Weights of a small mixture-of-experts language model, trained from scratch on English Wikipedia.
Experts: 224 GELU neurons an expert, 2 picks a token, a softmax router.
Below are experts of layer 12 (counted from 0) of a mixture-of-experts language model. Rows are named router (the router's row for the expert), up (a neuron's input weights, with its number), down (a neuron's output weights, with its number) and show model dimensions 0-255. Each number is 500 + 40 x the weight over its row's rms, rounded and kept within 0 to 999. Numbers have three digits each.
After each expert's rows: "comes before" lists some tokens at least twice as common just after its tokens as in all text; "mostly gets" lists some tokens that are sent to it at least half of the time. This comes from a sample of Wikipedia text that the model never trained on. Tokens count by the router's weight.

# expert 58
router:509481512544529526559452485508502585450539438460546476517534439467543552537503494543518506506476456522488545523502576540481453494474466451445550486451567488479487434521504577501473482513499483465549546534437545477507434482432522520515528399544449486505480531499478493533511452466505427529557492427510537562476474503522496528490533496440552538545496497491504567563453482494461468458518551438534546448483495406480552500505512485461547517508485489577504586496523514431460487534493536439505543580514484521442570460525484525473583451481591474442433528563442488493430474556580517498477531564472480445510505551513538430419450515508492507516477462477541504481526492549523526542498548460458456522487507443441465518524482506506458533566490559409514525588497442473503489434518558
up0:562480535543493457549480533513474500473566518431524508463512444493554569541497521531424515454458508443522502510544564545545498528575498485448529500510469528495505517556517493572465437529513516470500480457509474491517523464492445519462473520500446372547485437597491475483488486462475424533499507520429454491490569488557470498499438544496558530580532474505571493457524495558477520488543429437544515505548489453522467569476375513500471533517428507551427467501484450546530570515544499545497570523476566500497462553429520523498586515519493546526513507504495463526512525515489455507504448513506483513588446538511472510480540437512441444501551506454523494491513450533538557558517464490431493463513517534488454554506451466510446491518454526478503419597563520462503564423492460
down0:446476434476463403539454525464516481531467554508466493582460533541444529452524530493523448455451488479532529530541520474491523445461479513524428455494443483517500484434435480508529535480536489552544507499484528516532569551522486462477526503500513477500479421542479426536521439533510548469463525503519473520493445447512530527503476534448488578494460582451505569555466542556595519471434528556464533442602540520491522477477505542487504536439529481455527486489472463515562513477462475500487458525466515485507418497478533538454503535463542547563489489515466489541494546459447565462535522505456528440459495514498522527532457554507534517523483462447427514401468443488534549586459510469514494454538556532519537533512474430460462575495527449537461531553457649471512558509440496
comes before: " ", " |\n", " Best", " list", " Nominated", " Chevrolet"
mostly gets: " Best", " Route", " Nominated", " ISBN", " Outstanding", "Best"

# expert 55
router:515521467454470493492501567520503424488512464559491510485498499492509483489488475541503543525491489479506504512477466558528495441521516514485534464452494476500473424501487555475492475512465504432561529528495500464550497504501501454516534461571428542527495440466487546512486530463487522562540484494547480518559510494504492544493496516448499544498441477441463552534503522447556425444542571496555536398549512547442563513523462494551456534454485473572563512563437552462467494554463486457551525536482483503416453498491570537513538480484466507501547511527452423448493444544506498516506571650482475472534374520508517532531498491450509601474517508509529493567466485602427513524503515498467516512507543478404354469517498545518448492516466526494520553488515454457460567454479548
up0:486577469484497526472568569486462489452561415492550541473515450458470501502486370515465575449451482483490530477501530529595485506526504523557529500460520504440496463511462513645536514533511499469430564544516523478534470542459534479544470483509519512475551557445489563509496508595502486530489485554499476431495538578433556483459509503532458434472507442517532468546533444445521418544459505518505513493510507548532530501494509470564499534429455542574554462449540532441554503492573461512513509491573486525477585514507472527580492531450463504484480478516460421502502452485526542463464491546475499447506509515487413525563566471515538478467456498472531536493515515513501541641480465478509522499572466478451535537540504513517482523451502450490455454454510531526493515507527481
down0:547531479490473475483467518586478480492495517506507495511527485534520550476528557464529502462483471462541512460453476585503521457554496459544464569478510503496510430477510487485545470488419505565478479528458465501477469511552415540467466508453566473488521524517494459511471483481518466509469477606495559523455474499508464537555507514502507577566565522502471493435478551480371359458577471534471444499482467485510445495522442475522462483466483524437482477523438538480441569498446580488392480466534470497421576500418545472509459480516436482512481510484499518478488485478433406416501473456465507488547509501513534524523455477506462507532539466481492545580488461557523483501471518502513505555558449492347515530482479555496557491511488486462556472490535459467466535544485495
comes before: ",", " (", " |", "\n", "i", "ov"
mostly gets: " Singh", " Martínez", "sson", " Johnson", " Jones", " Casey"

# expert 14
router:490525565538494452492487494534472481507508448511499576560530529407473483541558459537437488494496516552518514545483493529452405442547468449470487471492512433509533462484469473466496425537447505480597551565476482455505436435503525487546504493498476531496471532473471518540479526490494475537503530508568406558515504520536550514498560543424552446562470503501513529553519486495519521411560553487566539471547510479506562490495495501478490461521491505553523504504482597501530485518469530519596495542516504530395583522517519499475500501473572537449447513493454525559490513559488489502474476565498484466540422490488555482498443559519410510481374474463553424479464492539481567468445538493500465493506443472433470491499489507493466596542476536444523558480515478461492514436443567
up0:523490549544457506463486541462459481491510511560497430497525495513442513501551435467495525451459412507467475558514471441495536514464513457423508434434491488446531510518481497523497520544401449514471490531487535541586485456475566557463443463487459467421524483463483548440461486463483494487507534476496504434494507512551513484463518486498533546567528586462513539404598466482523584503526531504501546506511482521509575536458471513497507503531599559512483508461510605457485564509452550519554503447475508468407454516480478501522494471520515443573555565480481481534483539444498471504517472549525509558530437490439490550457527526476416471438463513531437495531492461512528518506562461504490443452456507570485556478541519504433432499521512564472579480440472560523449533474494559
down0:472518511498539525529479483571463441459468540488585481470516457510505447540478521543493510548516509410545545481490518514512522519524559485502478529416528462569547559518537432528493537564442528495526461489551480513513494476491536432558460521531569461492532537543512457489458437476515474541544500430446463483516437421473411472488544563490503489449513584549490467502477547533508425465499502495481490483546506485505488475441574497507523464484490468443541512470451543321531567512477559508538492561520531555529539486432438491502453537463423477509456432508517607491548475486521512480545521502528556558469468495527505480582635485487531488528486417525522498507441558496479509535508451541511506512482512479510491542493502487486505496490510467455421568526497461523529542554529495
comes before: " The", " He", " In", " It", ".", " She"
mostly gets: "\".", ".S", "..", ".\"", " Jr", ".C"

# expert 29
router:531440520503497479517526536528456479471504525522505568524445459507534531541505523480523511476497494490552547489506450516525464412563433514449524447395538474550445437533520523471483447501474490469499496532446493429468414495472592478470532509539482509472533511495529499499523543461439403552509548550492459563501452461519432569417473508467488526547510484455467514599530486516487536445517622469579527478473543455451529496472432539503524494460514453543465586519435537441526503479480543434521592524512463465411465492532545543408538428513525515456428518540458517512502452533502497514434544498460510434570456452505466467467530507492543511469487491495581462475438467512471491501520485456481493489444502513456454503507511524540509505441482464499517586494509504454457515468501577
up2:554556561448505493528459544443466559513491499491523499470547438529524553486496429488450521530482523464540510503580451571483462483555466486443518473522445507536501452503570498477538453547492567481498457535508526508504445502499546494498432481475430534474476472480511463605469544451429512484507537493529503514487434538507540435515574494479474626497534517524493504520579439570493592524513509470461459546478481595433550443484490545483467565426515431458491478454491492523443489510480518461531520537509473449508485468458578450459535479468559506483430515487499473500479510520503589433573496507487426581472487500440472529455530455523508448494539515497553526493516413491555514502494549423487449451503549539492549480476513487549586482588506487483535526534540515502564470458499533
down2:552509503496549401529499462459496497619486515493483502516417467461580485472509506485486435474553509475487468526466554524435431496504515463478484530531536561475553497481464515462473510475467447526451499523517454401520483520558511502494510552472531495472482638485481533478476492543481495495567512467588447511519459466495549477477463442439436453424451461540498518525492502563555444496543485529537508567532491536440503506489484474573567482397559475490565433560534537460511588546494513524493518487508508474494552472488489428431530506550460463501498479501486504485511545463570497513527443461456494492503494498523491509502495528556436453527476498518479588567467477564480557454543498463529489512496510517522401539478481427482427565549505476491441464550503515445568518487421525
comes before: " a", " the", " York", " well", " an", " \""
mostly gets: " New", " As", "New", " wrote", "As", " as"

# expert 9
router:475478471512533455506449523494518547490526468528507452556438521416507570493560520498564481559526475525554603481484425548557439494510445509454549452471559507531417495539418560506488492506471459390629492540543521494521463500422519414445474472496476526484537502430504465516528550517515460562550502485563510462503497462522521524525486503461462495566473462468506519520485497433565460497484592462550574461458504472462552491506453510497487478447486471507495528513434479450471413528480511511484514518513484523440535461521532524461590561517480520473480464516447503471455465510505485499545506513463474470531452457499475483406504524531464457470584500460552462485473460488485496495464571451475474539529495441443437484466504496575501555514425522494494616501520442494451530488477535
up2:440503519509453519526484461530491494456502493523451498450497459488559474511452478510497522456477534487543466499521480530496482495539468564510490505496528534502497503552480528501496465512485503481463452552525505510424550430486472519466497498526534521475512512575452516450530521547479528485505456502558498550513529506570475496463472493480486493501514500557594545466490479480506397513554532582464520541453467470534462436440439522527533552502489479540457623511479473456570488525506536545539461501463437521513555500521482525495469509614527522509531561508490553540583504423540390404489492487501502487481415508425493461423426493561404506516432536527474522559443505439527466465393530476503472495521466511501519456510607514552523537533586559410540526503508480503520442445443464
down2:504410482491444559506546575509489557469465573495469628436533490521455530493552517464458544523520512525428518496392526477531497528517452554496488579459435538548516567506461507427557548612536502655481427539395496484507456432503474456523555527495479480512556482518451490551577508500549596464500543515474444490554573514490542541492514471438471535551493489533503520538445470523505537453537502530566437540490537462489530466486539561453590437503503473480483525493455503529542527485512496456433469463488463480510495496502485409525487480480498478525432585528466535532495459524506494434547542534517539451431481529487475510465477492472470504520518484457526530550511519475506530473537483496541466518489499463535514477449484523501492468532507529460487479539500548478477468516493537
comes before: " the", " that", " a", " his", " it", " he"
mostly gets: " However", " because", " although", " about", " spent", " despite"

# expert 11
router:534429536487569475586473551523452514461479424474492469549498528506496462516468496572552492528493443521573528478478512496449480449500483573450520518482577429451480438503481520448420482481548489453542512502488527412462491498486500549470508455517505547452497471487465546542511506503492456505534468510554470505569463510511555510500562503460522464501448512461479502496493511490508421465466506537516583467477504497494559547520495511502503503548533495465511518540401592493484473529549529461533540557512528534395614516529501550493548492503579471483510518556457432516468495442606494491456545579487556469508435509495489449429476461507443510426443439460492524520495491597499572525519546446462477539508438502430447498549468499509472516563489543471523491491526497530469526388456486
up0:526457504473570569543548476536536508468551454440493500525482509489470551485498416490542531530514454439453520502527554542520509489520487585485483542504502489519569503549539496485560432532548466571570525559559518497450523495502483453503513436568504523545431554572516544565528493598461469467512532526543464483490492458412556544446539380498461481458515486434511504510502446574468471428493461543549432498495561540476544526579548518533469533536406483497455573473476527491485483521567519492478490483522554524554570431488495466498482496541536578466507556466467471529546503508503481534400465505433494498469502573440488476511476488453494457454517519500437535488510471495587526506477509484438489538471498501434495475495488518468563539479531494415528490480440545510438472492523515
down0:475522506493479450463437489560536505469414460489508522547499515432518459543568527540483484534474507562546451468494474554482474531498492459489579476454502526487530525481506577544567502479469475542509574523421407528518441583531575497476494482566535426493503537513481546494482550544498545540485515459503490489458485486481443543566544436507537533535475479575486405505540447512478587454527494522471405490526492518547481480531453474421487483477423541509539478458395520546490508511521557540584472471525426525459462508475495551548500563486529478530529483513493481449506550460485508547487425493488504532489527467477475462503583554460498532493565478530497511591517559540512488467556494505488496504502426505542452440470471537504584481466491488456532517568454482534537553561508600
comes before: " ", " |", " |\n", " ·", " Win", " JPL"
mostly gets: " JPL", " MPC", " ·", " Socorro", " LINEAR", " ISBN"

# expert 39
router:526456546556528465488450557572527516522539501494519515559442478490482540554476530486517532383455468500552509506495526551496476452539487474469506486448489468538493463500461554481469480565456448473541443588511479460490504486434503474488563407572502487535546478459490504556483449535490474553513513515583489576526536469575475460522542546413505495525460439485467573513477487450534505509501581434512584451447520524448493510497488484497481497437474455517459511517419525456448457507469531534513514499541506502454504539516561490501531462433494577405511507526485445558454493546592481484505525516458449452554480468476500500430420496478492546476482515459495460521469436519442563501421584472503503521472529401463482440458487535502462502537480486491507582517547491501482592444510501
up2:504483454509544474478482454453503553384429550400561535442469492472504576528502527461547595561436548481542510515501496431501454498514480482512530468550506525442473493507518513566495552458506524507518490513463620539539452447427539491507494515496540542457424581467482484442504468486511480427536483517472547537512506516476491534495467531465502546493410478497527469548538540426468505512478468495438488480484469498447532529472564490377509477527512554557538463507497507524522482480523478501469464445571514535539530518445548577437454451538492493476535509508491472469454508536470513542485493487480541457574442479479511459501539496559533419445496607554553466498499420534578468517524516459479473485480511439535472457472519488532517537556484484528484531515605498466476496524438445
down2:543442520451507491568470528474439466494502552421579484485549528465540524423551520515503558417515525532498480432561495484529520495453528442586582540533437503511579553521487512489435537514457565492453473518465527509487488510482551484472518495502437506488513500550495545503547446515457513443502504476510502475494495515519565495460472478467448522393553530514518506580501453440440504519498547548463530513514515555533613510490482493493481517499510562475475480514483422491467492528569583556474450468478617460557494434509521536489455472507418404442473481462455554522505580526539465506542482490480518536449522392479517502532552453431481511510476476521532539476504532573479522501549548524485464488536504453553477460543492462533458514477480457477481578510521448547535424533480494
comes before: " the", " of", " Court", " Arts", " Year", " Places"
mostly gets: " Council", " Committee", " Commission", " Board", " Ministry", " Foreign"

# expert 33
router:524547507464578536519446520524491497506543509544534508531454486461450524536478512497545503564476423531477564499540444520523459470513415524455540476465551431539476445468461519466539446545501490436565475503515461450483470480443539423556514412467496481569500515480498546467574561518498494548545499454556451549519466513537480549501534468423462505496487461437481563516473509506575482431492569481534558494542518451515524531513449538472439489425508497514548535544497558480506452543463521477450505501490473566434473523560510523503564504448490538438480466522433500532431411487494489476496495526548516406535475506479542480446474559541456508461513572451521468454518463531461537530466526491554473531481483464475372482511484452551444561564433552464550575494511475504454527466480514
up2:482470534504521488462532508478513488540582445554512457516524505516583522559459522492488537535507433509493481409550432537540532525455455491544481487500404506505436519524407482536531462499477432478575569598516464512513525541528511555530489585473412544486555505482401527461498475529486493580535503413525488524516520535481445484506490591508532550456479426491432518477472494475469483496450514514518484423468447545499460541491529492541580502444467494447520536525543494452525498546447531473503529498529417529546508488490547530489505550509506442461452505515493513513507482543429506516491516505516577517524513552493446520443518525550545425482427530467436548585603543498430529483482574558495477492553526444496465497507502488455499501493513537482520545474547542516448590545509526
down2:496585456479425479536515501464451496523507548465532571522491512432449544444457499419506547489465558475513493575510505434497510507491439492534486470480593470428565487448485571490471464529528529502509471525470502493501517546501485513502391500538543561523468493498505500550489541553433502507501518517466492468433462479496515452433408434447443512519544513547518493540498481518516502530494540528540469522579517529464514482525453483527426384474501462523523425528563444443567557461488440554515508540469529534471504527531493508496496504489376546482557475496520515473448477525523495511554489439490536556478511488557549564501440442451492506550473479459524453478510546513427422456520437435499541466462506509408458486474471461571437555548443419483487458489473525504504487502472515
comes before: " the", " a", " his", " her", " to", " him"
mostly gets: " tells", " attacked", " go", " told", " asked", " want"